From a checkpoint of a small mixture-of-experts model trained on Wikipedia: 2 picks a token.
Below are experts of layer 2 (counted from 0) of a mixture-of-experts language model. Rows are named router (the router's row for the expert), gate (a neuron's input weights, with its number), up (a neuron's input weights, with its number), down (a neuron's output weights, with its number) and show model dimensions 0-191. Each number is 500 + 50 x the weight over its row's rms, rounded and kept within 0 to 999. Numbers have three digits each.
Before each expert's rows: "raises" lists some tokens whose logits its average output raises strongly, later layers aside. This comes from a sample of Wikipedia text that the model never trained on.

# expert 6
raises: "j", "at", "id", "ad", "f"
router:429489533496547528478487498407445537550500547418458591428490521519429552403563556498473461532504528447531462481405485408405505461492484464441468406502458413556521437442495585481537460573516635522537467543529507422463445478564438516394572464445492515468553472587561494449468515440498470590531485564468489570536507471427509541590396470542553458467540452525523561532520519512501450517533536484502520531491521529550392524561495418516588572537544522504526470561456546540539538501588463534553556543558505411490512547425480553480500536474499543493410466551637509567613535472525467495
gate0:500500500500500000500500500500500500500500500500500500500500500500500500500500500500500500500500500500500500500500500500500500500500865500500500500500500500500500500500500500500500500500500500500500500500500500500500500500500500500500500500500476500500500500500500500500500500500500500500500500500500500500500500500500500500500500500500500500500500500500500500500500500500500500500500500500500500500500500500500500500500500500500500500500500500500500500500500500500500500500500500500500500500500500500500500500500500500500500500433500500500500500500500500500500500798500500500
gate1:533448474470494469530434491435523590489572462513439550507556494406384556430504470581467515491510477506531576464421554422553548455476436387465430471497574465498477544498514559460423472514550505499441524526548514479540488501475405481482482506480496368481530477547509516494489421640459590511476395599363578428485507581475627552496480599512452520497433560513537469513520570564436613504483457476460469567453528465505545579522494454436526534475450482561489542529563477515493518502495585568508511531425581522479482519496487398520545470544470567474491531499589520480468497503502526407
up1:504461484512542509554417517488525500394528547544379528525489450496417544506562448526557529489542488589485501441478574420521454448490480424498475531459456454600491384529471569434540500473557435534278444598572533472513494590489570483524477520546496497540430578503492495485515479532471495541448491501438585393494522512449521475529530478457485482502522554490523467503494485529498557519491478478496484482518611541559642486568467595434458546506546493480527376498488544570502557538502525504483464417415462512455497479522570514452515596523541506530472535429415460542486509481440598416
down1:599463495511446557573411500485575519420506563561479499470486550509518389429555560445553516495483519503436435558466416421573440395548485468530499452536521476569431456547438569500533527501516469536404469598591616486525517450443489492578510481489495525523472527507499493563496467478371532442487424415500534429469493467492482513512577507484462566530507537462479507407484496492427562514584451565541424600550493457494539485505488611530531499550480480493398500457487643513543493505538521551462547485456496494472470570521535484522567543582502564555523451454507513443457480508393421394
gate2:462395534492549562591508485487443531510539463570477389507558451541482503495515440572500469488551475497373528480501524503540609494490552543441460444508438427556551493468532479461387505449558559543519521511509387506450551549474484496487467487415405579435510524550536550469530448553505614447428529465504527495501468561567533487497636601452501470420551559577506443507603466545430499483440511488536560444436480523417355476503444497516487560504490512516490503547512524521548550452502532532530566432457478405618440445467516485565493469530532517529425513512493504472381559550509469527
up2:384435520511458578485491490566528534444479490449477612501452562554499550505562510443434593556439484478497489406532481478463403508533472505501507535492485525581456489501513515468448555476402484430507582513507563572464480468474563521580513504452460492422485514491527482609493560496484517609598369542588535546452540488559468433525538489570479486516465483444462474585412539502427501601569461476582477588564520454570539552493510420419517440492560502395421518466507490480565488466462465502468478544512520509500498511505474489512495557474435527444532441424365460525468484484506643579
down2:477566466478462545572474480435513480467585518512556509522487494476450553429505448572507603584431584482488529396531480482480376582446580469479489524483514601464472430507453603448482461487484484434446539433491522495571410430501504396477567590548538490534470513554518484539591471454561522592538448427474494570446497493565508490525424478449496579567401563550520541540489488516471513548527458520570593569501542491426485539542524431533533471469546432413504510429573542504505562436449500449533511530471580414530494484559442497393474524475543510464447423463519490535441490391521579475
gate3:561485470520512554520472499413477491507520567440445445522448580517456528582532509375609559545405534487527461467449486534431440506560524420452462496601519481452444491487481495487532476530479593492520518424511501492639384574492483471464619510515462520556401485523498445489476434544475527554470533572493532599492545556448605541555452444513406449467575531623561494471610534502521524456454576466511487529519501429497408460550485490483553488414442506523475529568597423494570491553460464488530444458498457529485522439421502507462503452565483483472454560490502554546411514469444558481
up3:486499526524485511533507494555544500512532401543469545491539407566553496463455503584440470489586477519494533554585498474590506510408439557546523498476506510485575492526571547496476507566567387470444476582477486520425596459459556555516441470509517419432566555498516584487482505409505451432516490416573512364494375486522379461484518529514588498558420483457472537547402490528453458553549417476476432468446454582536558523415502534480441488545582496515534445392387593479454503472475522522393534550556534516530500537561506477501492537450514522498541500489487418518540498489593493556
down3:480526585581558472406477506404525578515531407524513488502495513441472434403471491559482499466518514429474516508426479534450560518455621490480491457500472484569484553534550456578427474551489453538536517484457429400562573404487546515483490424535466446505515464508494598489605540478472539454530539503576486421534449533523410541519442449539470482444421526484466523429468435511542508515594561571497538560455474494443486492512515551599448507582585481399573540449568580443484514485512491533495533507402553470469584562456521457461469557466603440562459491560561432417531497459428560559
gate4:564502426492571441535399464478523483551531460505419461514399446425485345459454529580510602493470477448490545547479442462538585408487390438571530523553566461485534431492474522496509528518615512564500468487532449420398485575498473507476486460403552486503470490581495485561577556511497438493450425507504503604496554573528434507475503529457518587458561486533469544398479514489535368503514519477590488483510444471445519460491562522465509615568440516490524487457466496540504566528496457494488516449465428520443521525487505443499488649486524497545513532512515525537569559588598518501
up4:480513536542480561452589594504521513445429497413520499546557520484519556541518466474514460519482446538509454518483537617456415516608518559439428551467535467448476550523484458508501508418391496480493604453475555482422494508469505511524523468620441569524572504486516460432449515442564542599563533471484513367575449497498524466455523552479522449528490559468478496502509435527536509457568508604436524450452564513459547503516514509617530414423534539503448500560497552534475490537463473460422491551541407522616381550452423567497516457521423517450516425496485489451549494365447566516
down4:452567508491433487541536477491419493453481549444449598487637556431495529422533551401568492498578552564497565475484439470468462538488585474501503476555555517525469473476523467496490510445448616479544515486606511478474484492556556558574451564553436545464520515498528470408472432409495641480608525415468440556511464498489532461477461460554534388482440529508440498559510535463473606389586495558506505481489482465554505443581498487456439498463451521520504562522512477513423589544505484563481516605469484514448444553526459515530558377500438488436487404481475551540509501518433529433
gate5:496498565446579426473478492491501487515512513469412483445529519594400450481460542535551572499474465458470553539449497520415532484606566450465481523543540545514468507474436532556500518458490647510537391408607525398566558451504537476570572524530517353526503499541544411490485498425563484553533612446457524479471449415464520438555491480486490506532541589582516491564514531545572492536489557437493515419496510432486491506509479484453479504479475527536480467527501568511518506440461551519415534480545500606453400400471553507506551478399361562469499438532541588499511456512522484457
up5:536498514410545488517448483478516439488537545499371474429462528618445523476445515503583541485534439469506547529466507479472478497571593426497489545492498553552457497517486537495471536455450483398484420498575517479560584451494577465503529539557489443505477542514485433596494432489505399514518577470432439440505499478522537443603431443530503508551531614559507483605585597530539436544452467317493481507569546436555378547453476499502541569506580499547506488503510496466496485488479529512473530538519493584494470477447595459451504470427375527460477446547483550483438469602533527506
down5:537435486587529492494504494519505457590458451458490470512585547587525472546518445512484563479553450550539569521410443573473478492498440537451485431548485493449415492537477583492487476458587597537434433451563627521528542458471499596542481458433588435487535475557440477571461459531535544522501558544477553503500445390400522506556508537555462541473474521559465491444425522544496548510454418472579561462436456532516558488582515462495536489427507477508567427383498402519611450506484430524448493495517440442558450477507553569517374490498485509547510355499503516465581462501545502529
gate6:519472550430578479488538525484526441506543502430496438412433454435494506479593526506423478562602468456513471527493475535503453515447490451531555470498505465515560527471460435470542395467495538578504512567533564442560543480472543548482458421483500424540583463639486441487464554501476505612388521459502451421520488522504528546453439592510491493438562438492480493488483558610424477432544542540479492508555552514468381475595503488565487521537514515431508570456586477534441439508525511422500553483422594555471507443440458512477507453449496490570587573499563528498671509517491412475
up6:490488532504493526433498483478479485537502491557461466498512433490468501490463468491485489502487476454521480481474546487528527497543521476480548516478472468519486502534519502481488527501504515497517511495486524498468514543458510492482501552539494497492488506486523498486495451561526496495470513477494498511506510505485492512508510526499491521503502480531496503516519458521489522495502509467495496515471501499484495451494503486501474508487509491489494525492467463477539518474480456467506507518453501999481457495491540482502488491492499530528519466489536458454509489467509492489
down6:520524492479455560481495581467559501501440465489447456525524564464572508439476412459431531545551512459518444384433592433420449458512461546482443451516591451570523542516514445507427522539493538535571587598485519571516534581554524533622485529547475499484576525421487490460474549598525569534535464450450505501451466461496652498438424589482544459528435402584483469550560447528526439423555473483502460598530505471614545481573508539482509396466451559410499520508472484514401476500483522499439493509509504438546482479520547439507530515454490518541434534430485559418536483465477411535
up7:496496496496496496496496496496496496496496496496496496496496496496496496496496496496496496496496496496463496496496496496496496496496496496496496496496496496819496496496496496496496496496496496496496496496496496496496496496496496496496496496496496496496496496496496496496496496496496496496496496496496496496496496496496496496496496496496496496496496496496496496922496496496496835496496496496496496496496496496496496496496496212496496496496496496496496496496496496496496496496496496496496496496496496496496496496496496496496496496496496496496496496496496496496496496496496496496
gate8:475522537468555448536470470413341447484495576440402473479519491605512489477436511574518500509463433427497469518499527448505594482491519482599525497529464476533477458457490483555432596480548560486529457451490522545517619501516460531552558461515561423500470529531559590445562519466487529482524560478477515506529565483481551400500450503512523495570429519523553376473491510462419473474491493434525479458554426488508485456534527395472464493550488490507499411536478604427551542450548517467496598603593410402464493599518558539526490444376588535531506503560511611465485503546442511468
up8:617525563501427440552486470467505455285566492482516472403476505452447528478442398483559508477463511593447571579428435541576472441543472538482460503505562579497545407441541497506530536524592435468550464547572561529460412452521583469457484447493404495508561457433438402551527453482480514456484487519538481483456525515472488455521574551545461551454538466445527546514531454520600533441412455506449489523440491461523506562506489563467519548493560522545494528603472455567437451609503500508583508467541517553594419497553456487540493457523592524504506495463547448497533502517492458544
down8:513559484551510478520543566492502551577583416449555487567486463500487494478494404485483513575561511557435626513437531532478427502528485583476469470439649542590487476409473528563483468405542478505568506570499461513559432407489476480429557474436497451487449492537475446568524528484528477488455522517485488569487407489377544541572439444567557468420480439420471552498532527441505500545519477523493450490556564549494484491569507489527544458500511482499455570515499425530507477485507436539573413537455432514524477468532579432579355503517543510488596541367471565545483419516501431554
gate9:512362543495465396508489500506596453586525451508420502485526419540481467482525442495392506483463507523530503507508503328506501537598452499446513510512520504497499476512555550577489453534478581496444518495415511535531434501428491467481499520524536501449477492464547538461597499530452463405513579527437497484436555437524562466524485512560473432607511486528533533544443582526392561521601479481510447595586422480529458409477501460474576506531542493559370450552640557451421566481545514487533616484550483451509544499505460498448510482528531478540526480557563557440528459480480415515
up9:484444461543493507451561423511560533464446569462431494481573502540522566519545446505467488499498587560409497526547426359496467517479531551472538445473437463449494480475523669559621464463505480496440552524412442470477513500476500472388487558597474458509507539489449463502492496523598512538464534488462376556553518549451423515504561500484504493472453486520411483367479512550494489522521494453513599423555401467523546534460549508516527535554550481499476396511599525525431527576529587510524583553592461496563559497546465489528522562480544465473481494474582483448524482388488433444
down9:548530498584502533484467445501532540462577598370593471506533479600528512548467529514481490513475527547452521539415429484551401534471490510593484638480440416462483564536560585488537473453534413570486612503474575536551411499483520565501456511512509476408466514508444468441502494474511546481521523516578486453466492517467479511391446485514462439455505515490448477541462540398493503525475475468534543510450556514540476573541546484481566460579549567544498475515402469428529523495362506508508526453516424590516433505420539520525539601584529515566438541404483408457480405440511462484
gate10:347580470565612552536490506462438500500442579491444445471477510567508492462458508527493424462530483502517486504496516482457431454492456376553489473490528447402577462504554520586504487584518499477462541503452503468465522552543540547454436486567528552489496538591472427544465426432549519609520419559563533529517591455457539525583476450527600574498491507476549486447462455522515519591501476569489504504512422473478485475502506389632583441503449476555515519531411519507393501519493439489493525579595519582429520516392562482481517484491533509514372471506545531533441450425489523463
up10:542512540417437524487522444551512491528554422621597533564457560477457528461557500553518538477471466566562459508573511540552547478440526565431413572514549586474531501443433512459527418476462404502499465490559590536582560488443482484539478531481531504520516431369517498449489582609569579420465564470371495405486486594502450519484546507434424499420441519515486501504468563513509478479458540450575441525451570489552442514542486495486458473495543536410560505573500402504462389543546576469446449471500515471496484480518526551505499490447528477390584429483491542505529460445530484574
down10:573549527636577489498516453454380384534553487472471479489456480472582414475478531498500515522494470420596493545552479547495487513511364529490545453536498477465510567534458542607533472510443521517486548560543351511496453485481517485542521553439515431414527414548511575435415576527523611520433471527586520506561431505495513400470485491352479480507447457496468562547460552434488444516519465561534488546481489499483486520556531512563426508399504518517436542512435392531452559429495533560581410542547484475527467496519449462547469508463591499516515570501543534508549486506477565491
gate11:424548565512477525503482488524500439495487526478545544445489468504498479493473530536526532539472490391419495389418483486526456533540509502408525510491482537542567442456509445432575557495431599530470446471530531503343454545568456379493575498493569567466589527559569567519548490550569512490600541578493469463543605442572528489455490587502518492510411481504491434462468507525471484481457448578474548572509566571536464462451496435583480452521543504573461537523558510496454497583438492467444450388519477529484520538468543576482418488516373447533482532369574474491503447509583447496
up11:427512602536521525487473501460474425511473538589486514480485485451490348542513490482508529469484485359442487438474428520520473489533516500419428521495474552581508487499530466463595515590416519564477450579503559508446475429539488415530555497470535539517543518596535533481466460575570533530614521563532492433509628449566491500504517556483403492532418512588472436524495597461516510508469434575452487516506543599529498433555526463610504463539526526546479549504481488461568478580514512416438468405497502539478500554452511504463489492502460420546447509339563451462422442542536500477
down11:556532533444497494473499510484489459430454477528564557468430499587489530500467501479441470498473504503498549488534585661472471537550460519419402551441542483503394421505411486516475491622488472513517448558494450517560448439444482549503563489518496539497604457398492552508520599497528550486537428539554648443563515484545480488613517525529444428526490514479589472373425486549534400531502496356472492541434472540441479473441595500553539510510549490526500424518504513525453457495449471533491452523477534475583533481523529564500457501525454648454510543481427468525473580475465484482
gate12:457459411568575420560410611578468525510458473482502560532464514563485483533421483525564571557502377538501510459494556494508486447434497526605492448371477524505492434500454536510503557364460494456492554519460483498497432498625534590469505591539551485445429442548556543436515431508501515481530493503531479475491548430578574488439548587495427440559567551640586502522432517491561524525479385519518513484505460473461470478553568504477509456538501522540449586501521503551553483483512448491482570514481525535534477515426507436508501437408506513536436463545507496468472441361461542460
up12:496555500455462601446578449500528496532466532492279543469525506459546429499476520439522455506516611405405449494452533452518517500458595423569521589398529561435444590510490467486546504510491557439511554583380465516487461514483497426489444501425511492463607510554509522503507494429544528485478510496517513479507533503487420558585459484493480520457545536442563433579482487561541499492533339537509509519454443484452499551464452483465471512491485474507497484461407502563570465570542532604614442498475517453552534441478582495563522557526484501556448502530529543524454492462569561510
down12:582555515406422550457434420435517485535453571509538537415556462554483417552453515527430493581483500447433616471484489500599522470511532490490481579506452415427491495469582468508461466621509440465511537427436526482560461528512553584609488470556488468529434488523479509485472479503520469473453533497571508543427527485500441509546518608592451601485425607433504458535549518492381485506412522510411506536410564468597561448427492528527512536441585420534516582439512505510574497490471539476505478513468474515468559526440513489465631443455440552465476532533503468472504524469535524524
gate13:548473502562548358513480555512503475611465501487506455520583508498590499512416458583478594552526522546443456581575515416481441456508513547428421449482403488479489494545467523491491563498589488490414457545482481449387521449531419516458512453513497466523437553531578508535434454466554589502590544436472495446464508514409661429570449518454522503512567539504573409465498433450484453529530506507522574575478492543492469423483518455514474536378546499498468594506501464577529543556580512492515540511532519476476574421534497389487508448460439411551547460508498519515496532479477568513
up13:454471539515493458514435531473525616570527469524598550445348510504476540460592498477491479492498557458522484536535473511516495511520509517419542473479561459517364491459542451562519444526491512538648582528409521506542552451497564571490556468555529596443496502484499434512470491433381538446512450502501581569487542457529397539630406486465588560484558540519465504500455450526491437461424518523522517478581403526423642473461453501569551477599516517500496444418458553509494467461494551479514499478506465510463391514440479540506529527491500504459509449451498467509502455615440480463
down13:417456525439585460455507447445476587520481517516515533498474475502527493501574499502482566473599462473503477464409527510566504489621601527460527492594473467577396477522503513429465423439541589472492465540473514486607442493502486394554485443457439654429505513538471451515548488426451567487498538532544480471562486518505518562488419520495540517607575537431415553425527565428490511404505481554475610591587469480472466514549446472548510515480539531549585492420484539560514485582412513419554566428519443512517486504479490515442510511535541448425504523485479478464471423454538478415
gate14:550489484497523531478565352508567583509337554486565479500513570523530524586493485517487504572520484302527492523499572525522504484558480499493493460539490539537459524488570500473536450471471469537499487533550477550409452572539483478522436468461539612611450494481485533450495559439442565461430484508564524488415381460477499552486417543469421431457548557558561442472508544481542556529498533465510459528492547585453475521533593514493439582367460500384500487434443469457502401582506463520552463500538475522541560435431508465491526469549511525503502473468541461461529504563569501483
up14:500421511509549505511465552487438454600507481509559475470553481414466485393460530509561461498490554676532452505437433533483549525475525540529491453475479434448542487553515517414467576554535456531482517559436606482550544494520517488455567440493429435466553433491440419586475440495543421521565505501426471559612600543479599484540528449508692511595500490478498541541495496539454537472498432463435482492484482401495514523463451378533488409538521508509457526593559564519490526496441475554509455494388499517435430492514525552452486487500459539534507580516456528508477545441480522489
down14:432503471538475437414606451464553433442476539557489506493516510539505542566547483481525442548446484484585626512370480539443553559519516556474398568515447593458530412485523490617623555471519493452517505566471418525482468448473525504549527442493601504563483512506444403536476474535502490489535401496507499484539588538504520569470585480515530441461472509492537517562459508565501544541534429467499465487583515579448477446469463461553492514531490385525444522546490442492420498485579517492495533471493483527451470516446394464554500575425443396455612479531592475530519458429569432467
gate15:455490374491473498547442496454521553481499608478548547501411581552510472488498507467559420492544510473518520586561511499514467528455521565504535561498520450544497489475454471542534565452488606580479506550436423446450516635364471416446439518551582591544550431459526443578559399549509367559464452601495536561553448445434518438537540486506537527540524533569473569558487548487451425540524540504521485471523547517522556494471514531500472504591562468462427513542467511470536530465446497446510427503444496438590520569519469408463459437537426533502414427474477494445428488453527502469
up15:490547513493498499519544526488486474529468529473462513518349517491541509453492531511544525497568640552474429545497462596544458520492535509468500392502492437548641423543539526524563517444417545533446581459376423471510450585476555492391446451484534459490534395508471372527504533499498410472476483484479504572552405513423444559557484414504523483569525437586485449528516565546510458527551459482524530490482532493503503461487508463532399550571585480453486551483576539482514538495453492492449540518534506558395489517473609440553536431540496483453439512516572531529439597538481513405
down15:422536487431436565381433546521462515448579514500469513622452515521560531493482530401579449475479521553588537479593581491533521432488457490511507521466539465561527437589487498476500508464559557606483456413507447410462514577423506507418519559510606582479530532564421515569444463471486459497499479627504592580496538463413521444511456530518452421496518412482466550518503624395498477562468484493550526421483516499581469556458509432465452456447558529489482489445464457499557612434527538483486421514462514480462516455435537521556471546448516528495496564458518561515471469443500561494
gate16:522408451459482556593496538493542454539481501502468530357535533555530464481523528497541536484490416474492490473456563462579489545505478482500552548609515460566454483475420505541513568419552593412567449500516485470494461522500536455546480557512494538532472518476435531470493451502478456466565443517485519536470520410435474492403507504501609504429424542503519532402525477533419451509563444493503413584428441407443486573557546509474561665596522459536480472470554530556598535445528471499518499459511484488457491576512557509431465485443482425605472544478528413471602560391538544545
up16:487475496525539470521491502518546435540527478533436549421541520493506454561492527520521476507431441467534438556513558454502469489563551542482511511542496449540467472519377511525492531457471528424516509486594474479452439544447483462485505542516545508520549417526534510492593503508475511519550444466475403481499514469492514483360481530509643547397460533462528526491591474536463465510481389436440458547403580480515565564497491505509509619581449431468487488482568534539582531461503534506511528428495471466467493650485498543436469465425450439661520540492593444486635522350552473517
down16:485431522458508582527489487539649491485448530554471518453470498470528511444526506501601568551538504569541537538582517486620513563488579468492441409512454437483484518475497588483455445514527541422507492427536513512503568374549566468441489475548414547409395587506524417493491478444438563527575478494481523504535451462526458510449485548419590509520494473498472449504508457517491551447421496377530487524489561530571519451516518521445591454493506514533482495398433509553432534509558565544579492472486408432508443493465471495455433471552564500528581456453588471499417586400572524552
gate17:496496496496768496496496496496496496496496496496496496496496496496496496496496496496496496496496496496496496496496496496496496496496496496496496496496496496496496496496496496496496496496496496496496496496496496496496496496496496496496496496496496496496496496496496496496496999709496496496496496496496496496496496496496496496496496496496496496496496496496496496496195496496496496496496496496496496496496496496496496496496496496496496496496496496496496496496496496496496496496496496496496496496496496496496496496496496496496496496496496496496496496496496496496496496496496496496
gate18:425501477559432414430497528513526508480468491475482563560497454522506523489458414501552504517510455512532461532523470503475433428435373512517507617573531511536528450444530557457430521436451500525493601582490559503426528526553583510487539507519532474486447398463489504574503463490510461519561487447461518507534492484536447431518496430558577482453555572538508530558465510474373479509489609516503517485481567631554545611390505481530548638491490438531594497448542471492528606476502501381467400470449519487457508504476507494555556541587533536469467438403432472574540476412484442508
up18:448508493468475522525535496525523474516470492476478503471486463487497523492522522502525480503501482473491493474457490502491527490479486471494496472488485507500463512441502490540512547513499511518496525535491515552490478469533537465502526473486501471526550494477485497467483493531475514462480533533521484480538481459503510521504515529502468469465470476532523506525493521519487497483491520486523515510456502474502522526467465492476573494436469496532458486471530462484495468518523521498518474491509488539520509472489490485532508495517483999472475493479473469495488476500493517473
down18:453534388544548418561395492557461407509488545463557425523632476479391523486454617512433519532484577472480593492503491440482453547503518389581487495524474493512451497604506519469438394508511573467482460427531422466598512497478505506556497464367366479472537480487498482487515559563494424529508509537527532544560488493504460509469539609509523496494555486519479545456557436508432515564487458430490519538578470411409458425463575525481543530499482513498611505541569458525550475495470422518504562481473459450488503518501488563565540534394466544545557570512463533448476548517498570554
gate19:469543554545467563530517515463458404529515554455484568484522445491533505469448546483529435551485533589510535463408549544545426394415491424428518431495459505511542414437582519499516508483513575501509533517541471489457572488477442496414529488384509416487416446548542620503440544428642530465590472475576442615576499421506573517517523481484586496467533506467540487541485496532461440544502521457456609527490517562437442582529493531564508481540496476518479560571534593440512550400470471490530441552472544527513506485462478504544521517492520450448487501385520536408451575474457387489
up19:594504451519475433543486553549470468490472578505510481451537513511511497419474479504536553474539537476425472500558438631482518606468519577513594466465462484474522518511407533451537491505537523511469449552431592458515518505563477460435500600495433544516423546537536479540521508483484516517433518542506513518516550465501517581462519575507504449495393483441466491553525499483724508403472465487524433479510478369440482455595548514542387463478523470410473435497564475529486418515602532549527463422482470454559428503453535457501488457502475501501521555644528561483484533514441529393
down19:463585430513539441502446460473542528510490419537474488586513498462521473490557489358499494456507422464498599574548485439471469418487525486537472504526475484532516408450482554577531508487493606561466477515589489558447522459530481476572532442586509516466490515618451559510464514537505440497533454443485529528480612448478461479593541511418475409551428567510534486608580515518645451482399459402493436572490552510460435526548604553574529578495451517447572578489430542501464471489516521567393423511495510484483457482471482525456489504517480458594462544547398470491502473456493488484
gate20:519465483485574575492510523482492582535519482521568544522474457479452505436569580503440505509417530492500543622500484472480494571516593539434498508418512577523469491415453516439495422683471468520532446505495472485510571529578429492467575470553420429532510514491530508394495490514386511460440375513592602489541467401464527429573553601534445507483440363509565506464525564507476455499468526482499489511554626524505461452475520454501470549428462499421473473506566477640462438523528460430537481546498526508457526456501555511496474591526533463562434512454505505480496516470497492486
up20:418506487430555507530605539512383567484504489587457539480473526507507509604524502547432510477387537481480524503495568499485543545588530553420451420428455576532522399479429511482464432517461520446509418496468483500474565557524483489499554479465488530539494539490648482523511569470416470494508514564461496470595447440509536468539496567492377494478438453534574446460461507570515478445477465494583338569532583494482537467509515552555468513395527502424423496501532419462491448567512500497443530553573542523519616485429612478477476525530546449586513508444468525507456488576503477499
down20:419452466566525518524559493481549540500459412438570435456511542422473525484558586526526519398434579431433492458482464444475649475554542486487541540556462521442417511455594524475429497556534469412389418536531473451465557511496465484448514537484534527445555477601479467542480488457511571537562347540509499466513577462502445472586589528451546575555537440527538501447528532492528438470468635534529481434575550494476560462467427468475453523478479501455536495518523445497585455424576480477574497494526476511591525457443503499522515488525477538501389486468506505532588572417544521501
gate21:543534451524424463509440470423430513520499438535385458501504504556492512441509659514527473588468509442549486528458433497558492545448537505480414436497423450524395451421561487548476552426440500548534495406498464488393483530518482515401583438504471504551641447565611534520493529490485509530519562585558543522486441448460498524488460492486486445484422479535535527475415538520512424504491476593473531406523507507515492380568539514537471520521526449488476441564501553538540487506534494549557574401578479434445441533560480495563490578454521558473617495484531478549587565533485526519
up21:395545484528543603504570540452569506424538495475521507494530472455523484508422417492522407492517490553516500519554569557502533460545529502467651556625559475530604580544519456417535522514515473535486481445502569462579560476406458466537499534578509467477449512485580557507492515531481497476524560483433448427513487570519490421511534463514512529489539384456499413428533445450502510406597543389441598462492468512506522574478547531420490486554422528495554480524570473504452454495460451538410502514489499568497504533401479427406486425540461494504467528458481482473375506614545528488
down21:510492509490461485488550510447492562565494506540470524421437508465432535532481466460438396569433483523498472472424423440518524383455538480455539609423533448451481546558577458648526486534526550459535517515479608483544501472535541487497538443556586487474537545539491551464470410482457511418470524533535490504467584428577458461448514507577570446458521484449518546458455482593483480492547480412520525520484448562470475556520571557553538579443495447524444407515568420506512539500465501457479510553602525476590516510517473412543610417483497449416519378509561429537524591518431556521
gate22:472496437506491543457484430476463503569447484491481412496434507504520497495494351453528565491589475512534493467459469548512511596599489533480412502456464520473470544436439539569500465544472509494426445476572459518471452488462355528487561505493554497503526483559516587502489502535436513482593432530432466523516567415498628557537517357545508441483487588407457516541376447466462464449505538520444545548497508541417549470480515474570587541572449508478563581502521561485529435478510506482555509547502502641496483513532479525491520463544441495446545628593584524444428498534522513459
up22:491528510496521465463454426393437468496419492495515422504552526495549510423441478454470566556505441545530511505471485501487552500551507504429451525489455541503510450422460561510526504559464571552451379412498454553480528450514453471502458568490480518514482573524493615504534541518488476497615542535532563512459604453516548532465461462579536486593486615427466455590404432534508436457514438509389517457457457549518603429508476489541501444559518548586578554510514452465585505475497489565613485486439524430488596485551510542523564485531369506418582570514436469395496477518518510457
down22:555541530507479468510518396451530468494520518519491418474569536521495525486501506466526590448549437535604558577601411497489496538482465532428353493386533559453467581374453502424514471521551442419600459462678458456530506492515413475500489480429428520465604577488480491570511520572508541525519560514481484359568475493472520511474487514534545516510498518388503597565393540440539504529518549508478454452435520490449525477535489439493568562525562540443513493561493477564481559520573505568541552485513470527470476461483548481462503451496449503466538526464544498428471402484497488465
gate23:480517377466511578426484432540527510479486470474517507371501423548494520513510450548487494427478391412416359455611422515440549551429440484484608476481546488591485551450459592530474422501529552558537538494540444443479527546484492555433460446432501515512500549507474595492465484504520542592514500522547553540606521472478544473555522557489480539530521482518509470580482476531491536481540471439523432588442536458485452471545577568546553523546473481382495416431498549431570503452467458488500452506543447467481451573612536468510503575479504511456576556502519494554501540382536571490
up23:499491490507506445569513420444458489456498494515520503559424497524442629384474493501719482601557634526515546496562471533484455544412563504540543516592522445576546491483523474482528597562599464460450507508522487611464429525464498519531527549571440412536495562558560500504542532479464520409601456507504487439505477463466450453432505414480475516530480462423592446443464486504473456549498559485508524408498545532431532582462409509471460515477488499506480405548576514573493471488485458465444467580462443443516541487470547453457516456532475481495454462483520523564451485532547435513
down23:551476362416594476428501502536498583523488482496495556422581411495416565500576409543624473508491529476483537376476536451524482510497433520578454483529446449456435544605477504532520468482545543500532397497441491500467442488533555506571488463460477502572515496575513448483572532459544462501525515505509496538542426499430602416494600414427481487524497613527525560535511549443527620498530510399561571493507513578466476383561443512517520468530501505512421467573502540481454541452406515542530547456506542528510465503496488582514554439446438495474431446553497435531438541522494478490